{
  "experts_per_token": 1,
  "routed_scale": 2.0,
  "balance_loss": 0.00259,
  "scale_expert_input": true,
  "lr_router": 0.000785,
  "norm_place": "pre",
  "norm_eps": 1e-05,
  "positions": "learned+rope",
  "init_std_qkv": 0.0474,
  "init_std_o": 0.0588,
  "init_std_up": 0.0678,
  "optimizer": "adam_hyperball",
  "warmup_steps": 211,
  "seq_len": 512,
  "steps": 10447
}
Below are experts of layer 7 (counted from 0) of a mixture-of-experts language model. Rows are named router (the router's row for the expert), down (a neuron's output weights, with its number) and show model dimensions 0-127. Each number is 500 + 25 x the weight over its row's rms, rounded and kept within 0 to 999. Numbers have three digits each.
After each expert's rows: a language model's description of what the expert responds to. This comes from a sample of Wikipedia text that the model never trained on.

# expert 10
router:534490508510481468496440490544483520488510469495542499492511515518540523511469500507481511512493469478509543458502498516459450525538490512518514468517500469511523481488474448507517463482494524502489507490491500530497540473484485527499442535450532497509533503477516499500485490515496516476485490454464508518518474497455514488455474507489471523480481501449492488569477518544546516492506
down4:496488494484556496508484493492478500456534531491479483478485489468501529496492518478450488490551468503503489446499521507481508491496496489468524481526524533490539482505497494542477456507490522458485515480536506500511471500525493513512496541499514484491507498466510491517505470470455498477498495509505548456521527528557435503475430484507492497532480482503424513485536480496503515493459
down5:489508522514485515457456487493498487508512522516462482455514523479488499594488539454515516469496529491450494481509497491469468510478537503528472526468512514491490518504504498465527473473510499487496470508474545496514461502501510503516510500465475516509438471505490494503540527509530492488498557485511504483508520501504449475497439428495465516508486509513462491491466483495484481492505
down6:462496534552501526456506479524480511519532490471506455483533494505479502506499513517503481454528541488462535484505462481506528466510504465494520522474511518504477447478556495513517503546506500507523493525487512542466510480485467462523500491513489517555505469471481496480486501478493527539523483501478445531494479467490479491535483526468490516467511455504547489477470529461490503514524
down7:522493464487517537449510478505469496463501490494479478507483492513483528538486536509499466527582480510499549501501486530552485456519530486483495522480494501486532515513489503500463494458510526499478474465481497476467516469485506517475491481513511497526498501486506486522470494526520467482524510507572525534491489497562498497506513504498509523502486462493543508489561493541544498551522
down8:515465495475531542481487529486527512519499475478497498509504502510546508527474511493478497497508516540542518482495464497467519485500539526501512505484477511507511537487468515541553504504486497475539530509489482487495479510504549500528486552523525541489487486470522508470525446507542537471494522507472496510493426489482515577494495535510501482491514569523497471484489510506453482507507
Description: Music and film nouns

# expert 31
router:473487527482526518467478514507464500526498484480496533528511538502527504489513441503467511516516458499481481501492553516448505526541511538535492459521479489486480456478459473518536514519482512535522472488469464522466551490458525541534515517482514520498515486491474487479497457512471493480514501487452515504539523490462518461494451505502500538475509509462506513518474508501483501467525
down4:539487521542464536519545521500497497467487481510515491496479527502492446542507474478509470537489494481515460490540490497512519490476456492472483503476509491480516499506537492481476516503493470507463532518465553506513517499505490523496519506529513473480495557486557489463514501498515499460484468485506477475484490474511460548481533496505528479520525544476476511525531496543433548517502
down5:508490558491481491475456502495528507481442465494471537553500508498494497494488522446525500478540453536462504499468522477540482503518506500497508505497508495502503520523532457471488494517474497506476544492497497504483495487500495497479467524453518460505523507461475453518486488538514490458508473488507477502472469480423463508527487497494478525508519473504517470530510503501510576503512
down6:513483566489488495488536519449491551510512517490488535487474511505530544476511495510523528484528504515490470487453506487556494490492501484531478558490536490535486506493511493473508518500522503486494494532495500509476514525490523512455504488445506450489493533499475466536507484489485484508476534498530532523474569503481534546503477496483504447554539493503499499478521529493528504468494
down7:513507525455516505466481466500512445470463518508529465535518475498484507517495518524509428475539491500492472466495491443502465483489488538526489506539464492528509494499494458485507464487516508480514517463500523546511464484502477471447477522490497493506526467503486496474457464484520492485528470472521536539515521480510491494464508455483467507496537475483464521476519460506519506488514
down8:505526539514503521486542503509469507519482471517516476547468470513476496508459534544489487488505523478556455477510492480482487469510480539519495506470508518551501532488529435501513486492497501508526474527503490511494448462537513487467480508513526490464518498474495464488518513500508491531502461484506513472492485501497512419532455476508465503497479516539501544493475499489468453516516
Description: Infobox colons and commas

# expert 4
router:540465525461511486438456517513468504529491483501505532511553516533552511523555502483480477515529486470521512473485514494473483480507516519505487485482531505495508492452421476509545474483492542525473517483465501524484506495490493496481462519505508551487511520476504495500507501504472511451509473488467512504511468498460522480475466495489476503467521501459517503510466495552502489458504
down4:411514521517500476480509511493475503479476594498505511475482503514534493518515538460492491499493489500520526502492496510523469512488499506504562505495497520531518506548490538524506536541540477528504506509483542476446487493497516467551507501530519511543478470539523484475488474512471501493477516501500505466484523484529496489543511464524475486475531494498485514456502483502471518516484
down5:540507453497456503525475468511467461494513436461507493508525472478477506510503466553507486476473521499501454534493506451518536518527490490468503497489496468474467475525531479481513453475507516495473524533497486533506503458523508493475509452493488504512529514516463508523531514468513506546509514490479479484499484511468507495479547554502499517508484479486508500546534490494536544458512
down6:441488530553491514454451460513481489511498522465503462486514485525499487513524493525502535486469510486466488534518518491524470456439503454532482507512504503484527483497490500523509518493503535529511503511533489555483432501523493480481490526512460480475517482505519509472525525512485519559538519499542517532485489490492523492521485443526525475528505516495478501517498523475475482482529
down7:505486518497471478482466495479496514550485467457518506501505504504509508531500524523451506497563498513478476524471515516468500508468480520503521512472492534515523482549555407496517503499523504526468534533502490496503518486483444552530467500489521517525511520477497514513499504510520501472516506493518528540505482466466507512473543522480491484490464475522526461489493441469523498498508
down8:471518487497499512484473487507495509537501557461475492490546467498500518539489475488513435525485507479490506484454504502506481474516532476523529448481512483484472516563507519457510502496469500508494503495475538500481521532524543468535473528516558504492508515550533496476488469486492505509518510522509501490500524455556470491513525447508476459464528535521481483479489514492488483491489
Description: Verbs and their prepositions

# expert 20
router:531440528483502492487469498528495497518501466496473508524527495524537485525501466507489509515520493495491544455513569519486500512506530506547500480502514483498521439465464454525500495487486501521494541445479479507495543497484525533499475534487487491505529533484500516470503471504469485495517455463496547510490492481484511451465466561508475507459520497493543495526478489489526512495512
down5:503515511498503509492469524468519487483529478466499525454510533495491510504543487545528516532481502487496516528523485523517475536474496494494500513506511504511495479498440501504474509507517506493545492487491501504503520492483524454480486475512474504523479492522548500532504533509497494432490574473507432498475481561470504478521487468486534505560524525550472492522528469485457478478499
down6:514502446499510490552482485529453452520522522523523485495577517514507505512517478517499519493511536475506483517482507505508519531512496542504471484481487485483498492499505494511506512469476445514527479480488519468480507466513435503513518495560525540521516526529529534508538528526493505505527439534489514502482501550495505511515501524516540489475470478493532458482497505508448518485472
down7:493485475510468545452534540471480510493476524505492458520488514446498516494524488462517491506508526471521523501516535457487513477474518469470517480454508502485477458487468532495550512519503488448543483520499471475543506467487536498520485457497463451524504485490461478526479507492487500533504482496499539480488464518530468520481509503531505537524487497492495540475455540512517481493500
down8:488494534499492451482440554526522530524483530481463486523500537533512512497515486540498459511516488473457508519451532498499494513451554500516483515532491497531475474526522469507485487507537500528503506499505522512489509531517497484502524488487441521479504510449501509487515520473512527457467512504520489504513534509454509441461487469508517505512451492525448491518497516486523505481470
down9:479484522502518464476507508466505508503510475502516521494508474500513492478468574490464498503478459467460488496534475493489497487517458497525484518482493535487520512527486534520517459545524510509501462454525509498544451508474501499492522540506478533499529479507466494515516516486554473478484527588489497481467492516513481517478539487481474501518493505488499524515560485476511558505506
Description: Geographic place words

# expert 16
router:499476527492516484468454522531486540526510466495511534499536538490503483524562450500467509496505464492501509468498532508499467506515541489501490488517478472499557474467486474513508467470470505496491514462517509558486524501468498512480490538478508489491513506463492510486504479513500502489505477515449520510523461517463531454476467518513495530479513476456529502531493529511528533430513
down4:525493530491500481518506495541457529514453502504480472497509523560469500504482509507535554513508511510559517523514500493525522514508471498482491471491517507525526487445565525479487509543457479512476513525496512499497522553474516543497532510532502477545466520481500514543475522510528518477484505472512473510532516493488474480493523518524485550464534507473481482521514519484490516485552
down5:472476468523502519493505523523504514500475416477506522518494525494537449531494490509488477471483513531497518515520500526504502497558499530522506440539490535523484494524485504504503466430478490508472463485466493520554549511526545486503485495512502506496466519486510515527479518452513484515486452505492544451516490499504492503508553502541514486512521508502475533503505452500495500517493
down6:528493519491494486472532501482487517544474422528518504546498514476509497500515431489516487491469479494498496507492518540469486488504530491462507503510510476452527498486492477516513429497491493531491531498513468518479503515536539467528521514496510430479501490519515501515527505505511474503520557509497530457494497467511524486479474512520521558470505498484502537532477512491556530512491
down7:486469475492472525456527511498530463493466508509466493509497529486520488531517457508495496552509443493469478446515476546525507484461554530509485471505456487475510494519519526487492485529466476489522494462519498511502487489487493482515469445552498484509522495457495500494487505525501515500475472460486461555479501485512499466488525481497537492491471522508511462519507483517471472443475
down8:535463491505518538509481504502484539489480437492500500482483510491508460497522511520501467507490540486471452549468520517477499499529499512489456496488522493532522441495471495523532488481543465496512474511467488516502532437532520536476497477548476515544524525500505503499453515500445483486498478467460496462509505501495463465447512507517543501503482502474505506521510509510504470469517
Description: Digits inside numbers

# expert 7
router:527473486476555472485510504527473499488476468503484529522537495535534478500502467512468489519523473502522543483507507500479465490541506508540491483511509470508516484453486488474526493471490528518474499459488497491482547472451546526490495496483480537517533531519494506491504510462492495443522479476460515487537463501489516474475485510515478529470540519478535485511488508504529579481533
down2:502469532487508488523510502522494519501457512493481531488483539533498486489508512526519545524534513515501437504514475527516506494480525480521450500477514505548476446483536478486538521461481501518509506552448493508550569467492540502481493482514509459510506541506513478468461565521522526518505483482516511485495474499503484477442496500515505477502502503495522475515503512476524496487538
down3:480472515483548555490492488464541518503520517490533514502536487519509489479494511499500466489508522479511484496495520540494492513527495520460501492495522547536447504460547449477484481517495489484513494486525448493526547514532470499450533505470508508488479516489489512504502445512543545475484490458508513501458520529512459542438506481530492486473499503486534470500483500510481510472479
down4:483530495508456512493470501485481504498456548506458516493481462465493544499517475456500482492486530514470492506464505542497472503451520511521481489490476485540518515495463558540480519465514478472529502540512503480486448491454510495472530492490495525498491496535477536520513537490532526532465484515488488497521473538454499519494504499465457485474503490490500508545498485533471556494494
down5:483447477510476482450542465492526532510486492515500528503473528522462478543497524492522523500519472518525499476521493506512500459460479500470521465502551469482507532502501489481518469545490467490483491526497513548535511495529498491513527493521520550519471460523464505492513487509486510484461514498476524520514489532504524555528479508500473482505493507551513553486446462527514542496527
down6:476536518502505513474477526460508501478534445500535484554482477475489505520521501500493507491508499450517501515467482487495552503539502491506475480473496505470516439516462501536546483450474467491540489484522515548519462478467508513481482494519524522510495513425478489523473471514491523487480509469536513513495487483501538515492501510518530545515472530484513494465505463487463474477491
Description: Word-initial fragments

# expert 6
router:510456507457516482460466520515469521505494473434502528534527528514542491468545472491476511494531464503502536463465526519477473493528541516495478486487476471523504503472444469515515481515528491523505487457496512534477523452460503536467470528494484505494535538522505502461497493513487471482493461473484520517541524482490499463485480516519512527468513473467523508513493504531490521487505
down1:526511499533523499462535529479508532464521499513472515523495499516491469497450488487499449529491470497548453509491498494471529494473468485497497524487504511486503517476487459539547479544447526547508525507492503501505482532443492519532545501533495538519474473503454484499526479558507534506463515511462516521527477485497493491486532496475525504468471502500496470452523502503511503539513
down2:490496507478482522520477525472490496497515449467501510481527484516493483504493518533488562475568503462529483497479526482530498464481530527482496533483528488486479493490527509524506457482472517475484535490462529517538491544519440525501525456474485482530527498535507474495514497478552492501461492518483488486478483477472487511483494502484468496510481488553528524473501482568546501488498
down3:532468506515506497533492490512506537485478486517526466533486501504497503532490476526517513516485482490511489521497537476488478513491543534473476493482502508512496513507528516491515521504495535474483498490540481534478501503524540547479483500561524535503461487544485499467509488447452422460499493498447486503498472471493489468539489481469534454516512555545507520510519504479504525488543
down4:492489503520511524512511469504448494533487480527487486499487524530523461501537448505533580507484498473528523494492482498501518507571542492504464477543526507502528490526518512499510527516503527475488498492449501515490480470479482544523501490469461510499447476492530487469530511465498469492486485509519483490518464553515490481441531508490470469482464493499509472494486521475514528471490
down5:492497505486465516478475494517516489527463481486515519481508500521523416497504491510502496480531489511491490496501489521537528523494514465496501583458544516512481516486502504473508508514498536476516516539459510490517529463471510505502523466506481482510443494527472502479473495515544530491489499559489514492492539524482488498542494514570452538491506527477440509518487475484485510512500
Description: Conjunctions after nouns

# expert 25
router:529488517490501533497482521528449537508488470468502523514522501528499492485552499550486530514505492474504518490464510511481471494534517518537489498509484473503531512451489497538510485460468492539513475470479521508471521481474559476469468536504495520514518482495493505499504503499472480467478499472469550536574483497500508507503478521492469554480511513452498498550508506516546542482517
down1:486493524482465549546553517508507496463510528507506486497472514494505529491491513490489486519491491512530522484494499523471488529499454469523504491496514528525464530464501489490523454546464546522492497504486491519469452529466495492484503452477523517501509502477543473497455440496509493524492487512506501535464533525509522493521514480485453522498468532498477486445526513537447474470536
down2:468524519503521498481471529464493469477515422522531531520524483479522527470493466496492484517525524476532480521498528483508463533528530480523525513542449508496476504488528478504502521512485528509503502489507501538457489501503480501510488537478469524492508503527524539492449505494518506532510498520546529504496486543525524499508427530513499501483525464459458553479512501520513525467520
down3:493483475556471496527519478486552489471519554499480475497475499489486516471518533500465535470499494497508474455490469520504509494485528470458494517507475506523525501550506524456507568510525526477516451450496494513524477521505497529488483494484467523496515508526481516514515484471505502574473501462495528511526501511503462493523508526436499516474505506480485523483482471454522518478496
down4:477531509514509498485490517532477463518516447504512462443487524537510489496489519525477540516508496502479510484502504518451487514542530496509498483495518467469514497516487521497509483547478492480510539525493514486515517507474502552444505506528518564540500551473495450480468478511468458499501440507509489484525513522514549500476518535488511544511468466455518491517534485497486494505489
down5:491511501540491550499475516545504528519546533493522526483484551502504523520526481437469486481473494505513481523521483517515482480485488474514502463527504535516504528481476521521507452509493476498485494528498488483518511510472576514502538486448512490492522526494498470497498542463531543477488479499529513474513455552505496479500535478476471456489468483524468533471518495526518526504475
Description: Opening quotation marks

# expert 5
router:534478550474525507462473514498467528529492455488493523511541535491543477515547491500471516547504499469517531463480535543503509479496518477512497460483496497450490441454495495519527491483499494511502526472472501556477542490482509529473466499477497487519534505461511477483501495511479486480506475484504503522523488484481527476458480515512508527499499509461519542535446501514548524490504
down5:522498538493464433432490497452525544489493535502503508497529504553475514496496482509480521547503512519483540480492511481528499498483471507472514592467498502466486473510524531442545503523492506488512545483503518467514490488508477506501455474459486499505497506511511519515492512491496545488513484500521490479461485523524502514527466480517509499465494553505506481515527496495501470529511
down6:492504500494531497486497474503498461466437555523520517487501512481514472505457539473489496520503493526525553480547495490485493480456491495484482493516510479538463530469540572503526488493488478555476536452464458501494551495497536512535499516489483503483475510499472502505499520513494477509490497528472525505514512484532510501471477515473474487503467490491523486507522518492469482437549
down7:489516501532507549522499532525468486489521543521501523503488487539539475512455519414495470515485509504513524477514505473474543508520480522559524464497489484527475495526533537482520464465494485512481496495490506511522503504494539485514480520511525454487518523490466471502487478506461529466502501499525520536522536483511508466507460470504538492449461511484517492471506454468493480478515
down8:504485487485489481539508499480476561513470491500513480553458500495504491508517484541442488489538495493485506492477506514460525507544518511489501499529538499521508506489530525483524478428479498526471504503480516524524535508489598516486505462522566505530508487522512501491518518499482494525508485538508475520492506474488549516537493498538479496493475487498493499467508530518478534545509
down9:503521487542523498497494548535501520499484442480523487546514455460523465468510498530534514486506497455461473522501524494503533517549479531497494500516497519526565481500505520514488515509504542494461477510482455462487491476487511461507492489523492524470479541516496480438459478446516497491502504534546488534531488482501507506496498492498532483552530466504498519472486503504477495513516
Description: Personal given names

# expert 8
router:507490498492494508510488519536499513533514487469510515519509496520534473484546472507474496520526469464533518485480543525491477471501517498505483491512493452472520504466437503541536489493453527519453495452482482510490493491507470538481466550530511524498530511489486469498453495526485511464465498483484505532485470513465523478472482511529489542488529503459485494554472508529521552510536
down0:510513525534496475492513510501540493517556470528474502477559509465457531463508497505512458510476497509484510487469531486510432492474508496498520506466498449467481507503517539530530533503509479514493493501523515511501456495482430505471515497475493549460507495507481511510500501502493511497498514532530497533465499517471444494533534505486542512508510533546506540526448499537504504487491
down1:492510473471462490480490501478484529510488452507520533519458526462469498535484486491455486463497521509481484504498538530486500484497472483511476479482461488468538490491539492542487507508426472501512465520469491584476496478473545483473513553492520513505537482455533477459526509507479537530526509495486468507503507479498488519504501525472512497485496535477510481505497484501538488497541
down2:533462457483472508463515494518537554529469452532482535509506458480487518445499506514486508503507517480490468520490482518522494469452557492519516473491553490480490473456472511495541531536503515496508514500471511532513522510482488490459501534485499523491459493488510499477495489463493485486465473504484499539466517519497477510498513536552494563522496520508491464489500474493538526504466
down3:497519487522518541492521472523513538508525478475478506479457492550457522467472496464500500466488452509509486515502518509520515502530466504556521454489515442492441520517508488466507487490547482505498533514499501516553491469510537466530472487505490480487527505519501489526519550506520484501486502497524531477529501487456496465457551483489524532506495520499472510496476491465556496487492
down4:519509492498511521509464508523524530520466499483478465465510535466521484476483501483481501530508459522533484501478495532507498525454477518540472516498476505515472480530506534488466531495505505514490441518496502573524491496485529503512536466566521497496526504460465490487470485539489485512488505531526538503522529502490496495542516527534510534474533550505516462519517549487510489455513
Description: Determiners and possessives

# expert 27
router:512471512499502509470464502543475488548498460467499501506537552500515473470512451536424494502533491484521505498466529476472488480532535508504511455496502444490517460484504482500519453520500507524520495476486507514504509509478514525506513567469488496492510516497512510459476494510489516460510488494459498487509507482474522492485474493481511543491519511499474538512510493546558562516516
down0:505515502526500517508522483510529467548484527474516464506457499503472496480564494501527507510495502485482505503484508517536484504480523494452545494523488501499511484462481517534495538491537515498533491545527506472492531474497582459479531499558492474464488479504517496499487482461526505470486475467555521490495495510541503514494487487548459470513510520524537536499502490481492515553485
down1:513524547491446522528464519488503536510472521523509488499484497513449446465457524505513492549513513493516506511509505467505519486510472499524541491493491490446518510485507485507543501500504527525500518506471513529513449489497557520531483472514512488459502519514526486520549445539527482478505484513462505505497493483503512492499520462518529558528493519528525486536501472533522550465505
down2:475469486497506491505491498479489558542434499497477472469482519479472495517505501553501523480480455494530490504517475517473479539518487472491523464540459544513490500505457509491525466459496530472475510518507488498505473459513506474522534492508524522518434507492515486491522497467475514535498503519479509505525499446504540535488491486491507455470509517484478433459501512523528527506506
down3:514482516504549488486520469483459529518489504490461506503520504480491507495459499493498475514500478488488539527492470530521499454507520481519448540460503510499489548503469476513515524448517528472549514521481504554506501554533517536518515476549511512528474515532497531506495540544471511467478457496542498484507487489479509498505505502518517499485510556475542503532472496470540530478505
down4:520504463498473486477505477454522486446541522523515496481480507546490485497495561478485468456452527506467530533525526519544468498517506491492499519527539477486481516465527455494480496502496530572457489488521487463465490505461487483468504477506492522526466517530513491503476484509526481513519530488521489529486521539497504514489504527437499508485503488491520491491491515526519451505463
Description: Infobox codes and numbers

# expert 28
router:531470517523527497482460505510485514521506474512494512477503548503528518507542434525461529480493484446498486503472539511466503490501473501522503499540513482503536460465490462518553429490486509513542493454469502534504517474514515506484464502525517511483545502480515481498480503519493477467521511470462527500508490497490494470486498545513466528490499534438482500509512516507528545484517
down2:499506508483513503492483457498507529497513471521529468479444461488508495522524498473540495515497520496488494486470465489488456476501466523507500516513529500485535487532533544474468524547494504472539524506509489468501523523516543540492475503528537532488522502489503494513493490500500489474495560543476550498471504540489504512505498502496505435546506544514539517471492554463449527507482
down3:482480489501506520506468492519469500508496489472535470484502491441487499525484485502503491487467511497467505520478461473469538488498477491498530517437549538524466498475528492490495456483483550470552481510456483483464528516538541551504513508479519451494522460469486467499475483478512509538518537509511535453492501528495493496492485453513512520492461532489492504498510522483521448503497
down4:501521523536495511543525531516482507512490492495442496522518453519475454475520498539484514537471449512526505475475488522484483479500510513483512517455508468512492497532537510480520490503532507507526479462479474477469485505506551524479534483479492469526477552504498473485490520491521491477525445498512475527503486548503510526510479507532505577467463499497442474473507500520524509510520
down5:485473551485458477507526505491491518520521485523506500492472487476554485458439459505463543454518503516495505495537476500491513478553495521496533509494532459459494504483491510498488529509505449521481515509483499508518491514481534561476535502505500475545450468502448524470492538511475463520506507519484495506509524503488512489474452506524506488514548524478498483472519534505490478526473
down6:464490471525476521489514513560507469495489468477482458479512473480482524514502494519505456460462510476489516497459470491512524492527535534504508534521482470472478522525489518489514454480506526493474519517554461503559543476500463474500481465493477510501468531515512493522470530519513486507472489519462513537509519454451470531494501490514472475487512476531541528492471507535510492486466
Description: Capitalized name starts

# expert 15
router:506464542494520502484465544522476475508494455505524515524537522530549496496505451531485513538531484475527479479458528541468466505528519523499495507520532475479508467478463461530546460485491515500506501454454486513488522492486515509485485539511496511530500523495499507487493505500456502471529470490432522496481538476479515478473467485475496548493514487509530520520494520519527539487487
down4:460489561513486516455486476503516497459482557474446494481567477486491468490526463508500452512508498484530482480510513513485507499473485486490444487506522533492511481467487522509514529524509496503479499492477455463498512537530480495517495487514495482540499493464531519517488462510486528474524525492496490513498560474508532520534486466482502458466518519513518492469484523533454459487527
down5:464517518509473516480531507541483546510465455512463502493521483560497487488466540531488519499510543539513496503522533467508473520526517470489474495504516552505496460474509501514474502477510529526535528466485515502465544484520550514490512485548487502491515498446476501481532539492497520431468509515515504490460514465474539492484493552489477500514512508478521511474533502491499497486495
down6:487511523514462512514477461538521491482478456533476483548475503519492486499472493500509479518470515491491529512518446520531439453516446491498510521533519529471508511509470502496488470493497510490513499515504505472513464463491531537530470498484500471453471529506517543506540508475485513462515514499491468493487481462516476479510501454582496492475525466530465494484524505486461515504517
down7:505502494516488472472459486541495520466507509489487484445509486513499497465529506483522493498540485490509530494474490516471487506472476451490477518471533527477503491484448531476546453486478536475496509481492465513493507516486518528471505480499532520488475463524471508535511480527453498471495512540491508516532474465503481560491493484515446505479507502493460475503449523550496565478522
down8:518506496457493519497465450450485512517474486513557448511519524469520480485482473510506565493494468499519522491465501502510519502520509510470440527548493446506489468518512485494469546499502517508448500503493534528496512483532523519485490500510488500497482541501512501470460505539439485523498502427475530512482515497516492545491500508522479511504504460492518494534469505528490496479513
Description: Coordinates, years, pronouns

# expert 30
router:498482509467481502515461531509485497504502428487457518525498527540498458504490466518438475500509487491482538482465527505499475484555523521541515469525515470484526459464462462507522482534504544491481498464512491506498513449486549485510498528495507513503497522522532499484479509494508498495525501478453514516518535490462523481482496509500512542479506492515477529537490546521523555473492
down5:503495499489472463537507479522502494505494451460511488519474501493528464478498442506474500505507507526500477500460518502468508504487550528516549447508508485462501497504468491491472536493543473536504519495495514477510467525518482479501471502469489544477468448469455473530503475536474503522503477508493483524522481462468472502461499485447480513493500485490499565484503494477562517472507
down6:509488498479507459511490527441515465505495505512518515511493530507456451523516499436515509486499446453486504493508496553478448522529480529474517478482516519493482495461480517476537557475500477509508547485530473509509499490489485484512518486481512509504530543458492503518442495488517491442524511486526513508512504486456504524520539473540496484465520491520499555511477525490520509502491
down7:475478512471543523485508502483471465471498530488506516471502499524487490528509501518474460514475504533542504547533486488541471517504471489512500557514512547484507514533445446495493488536501514499491506479516502505472519475491502498532482482521473479505522463452520516489512460484478509514475496480512532526532479523497512493491543464465520490433480528525457493549524491502522544509542
down8:446532478479452517500482515487476526498506473498475488521484484493514518423472500477525481494506510449516496476515523506505526464496487516446519522505518507459461469444526452511491499524462512529519484471522507486514511531515502520507491519472506543527541523520473501500489496523503468478473462506516477539481493506482475531504508495519486558523487512456513467536447523527528489505506
down9:456528438521494481541468505503517532450545525462513507509496512512507538555478512497498496507502499495450463517478522500498465458518520509519498516483494499467506523525490477485489524493510486479519486464539479442502555478542468532507516532510510470479469466511498491485460503512514481500511509513466503495490505508511526488480522522473528565480528514502494508484560505536536485471477
Description: Infobox line starts

# expert 3
router:504475546491493455503472482532502534526477449504501509539511531532517477490535479503472504502536476477486498490460493491439497479524520521515469453506495495530527503464492462500505460483447506515490500497470492529495507508463486566468493546457490497508504498449481475491513518512498500505532494485463550481546515492496535463475496531523498509498479469497520517543496515541534513478492
down0:515493511491479485473518451499481482523477565529521497505514489518525559485496513505448484490526529547514511477537488471511494477527465510524518462521517441516496483460495477466437492475545500524510474499491492494491545538473486546498521510491507481517488509506488498502489509489510478471531497526519497493511477528476527472504505533511477552525503488459521541543485550500462523481512
down1:441529500538513498491501492498532486526499540433491480484496485480507469492513557511508497481521492493468466472477480536505491542516520454479533516478475541462521512495535486493505488500494468488526473509498496502510454506499459505537500545453507526487514472479470511519500506483524494515492464476454517461481495526477520510514514483530527500469524479505516502516507571479509441502541
down2:513500495522562503481495501562514505481496454478520531506514524550495496466487506495505521509490498489537533493525533538448479518524505486479473514492535558482511474518427501479539528503481518487532559512478493519517508480460524519521491485498519512504525508500497478508496490494496447470479476517542502489505501541472483472523499506511531530466546537460488507508541488489489528474515
down3:515526471501480500504483540502448529484485567494495497494485512476498491492549507519483467477542522473520489533507442471475476500493561513496461504485524514477535531500511462498527526459551506500460498458474495540447503530476491524507505493476474516463510486516489488523510531517531502526469485464502523546490492513502457491500490525539490518478507483524491485496494467513457519525472
down4:498479546463441458508545492524498523534531547473505468543513495502539518497510507520500525470503477483499526490498512467496520526549535482511474503476506490500501481473546501507505477504487501535497492488513502515487507496483507468461514535483486497507519499532527482469502464500455477486481500494512473540504503535500492529491471530474504505505527488533531570536476458581486530486529
Description: Mid-word scientific fragments

# expert 24
router:499481500498519523493492482529501516555497432493510497499510532502534496468555441507464511510538473476529528483487525527478473496545520514532485483511529517458477487478507502529504491452489523508488505474470504519471503507478514520496476557467490509493524524472498490460510522548474502470512477506474505538513509499491509439455493504540473560476509489470516499509505486526522528497457
down0:537483532499496488488465542508461459532472519484494508461531499504501494502520515513525550503520481486488456472487488535475486495466552465509485517530506521539452487476478501517472482487488468489479517454468509515508492504486518503470517474504501494530505481504524461495536468449487512497471472491486483511532486493482545536494468538466456493526495493448486470474459478522456462513528
down1:504529501478490542508541508484515516426499450502493489496508469504506485527498482458532518475457541531479499529499459484509512520469469480510512539492489504523529517517514476505501533510525446491468528553564480487503490505505514489504513488490545478530530465483513536469511512501480488508486543536477437479522494472540479512456498480528475489520483488484484476476543496501500513512483
down2:508481492522499470524502460508485536508494502478467489527501506477476434534472486478498496475446478522512513508487491500499459515525513555463447481511498524525508517475493506477496510485501492486513494520492433518527529462497566508544522491522492557574550477540497526517533496489505523514496512518473510476498463532524502511467474514488484484518492508486527510482502534500506542499496
down3:525531531508473472526489504469518561541518556489468489516513483473443498506511491522542492472542473470520513528504514527509486499503487484503513523484535507524488500560530506461502543490517523491487476475508504512528517471586517475540548498487476502459494509516510514491505505519509529517459509512510504507504521484487504511510505550485526470464491547502512485536495527508517545473491
down4:530486532499436493515458469521531477476493499476464509505467482493502459526512507527465509525484494461495519485526481484508537473546536509493448469521465535459499523491508511552491554511529510485521528493482509506476485522451520510507502515482459487470502484492501503474536500542508490496501501489500542481483445502483546517502495472503456533486478472484527488508475496485539456518535
Description: Germanic and Slavic names

# expert 18
router:504476506456535506485482536511449504546468456462502534541546558497550479510493488514501506498511472485498485460480517524482495498516548499543490498498503484464504474510494468526502480487473491537496468454447497523471509495479496533464486539478475493496494501468501490477476489511462519474489485481471489530537460505482519493497455528498513522485521484470540522549493529509523521484521
down0:459514495487516526514470485519481507483511586484517471507467517536501540497550524514491490480483551470499439487490528523481467501492475489497529508487522519523544493539458521486482472477489478512506494478484473513531450523535475541476515550463502536476492492458505509499472520516487454482481482472480516473501504522486485515482532533493511515507538494491505511510519483538468541491487
down1:468503492474518520522457517508515522534499416469506536522481560474511496484522508486514485555525522465517493443509514518470496473492484481526508456522504463544518496498505486505515517495516457431493489513504498483510529502501548496571458484524516493506492497507490494498519519467492507491505478519500511537506501465504495536531507498491503470497468529510509489459492453516530512474460
down2:502476516478484513518521491457465558489433468496483481486445498492475503471520459490480521529516493511528511500484493512508545471481519492476488486513488466528506501509515476486505472528483501525471496524511555511504510524457544489538497516542529495537493520527500527514528515466498511484465450474482467489576480495520505504505497473529527536510514523512519503443509488492499528452502
down3:508515514488508464463513490489478547517531466495514477485513472473501515505481498507505550451481531483470509549506452493512459493519480512490490521444444524501526536507514494517470470517485466508526500508521513538491498477453453528471520479430454495543474498496482506474514529537529526465514514516485485513518518514532493529471511479508477531491495473506490481514485561515496503516516
down4:535483496541447521492461498506493482520491450489506486462483491483455495509511503522477521484491523487489519461514513518492470440523503458488487480512520530501529513482506470539515532495491502507481546508543522523500494526457577508498495510479538510498492448512543494526501497494462521518517498463502502496506481463502544449543441509512494522522486486476503476505504536517506535475470
Description: Place and nationality names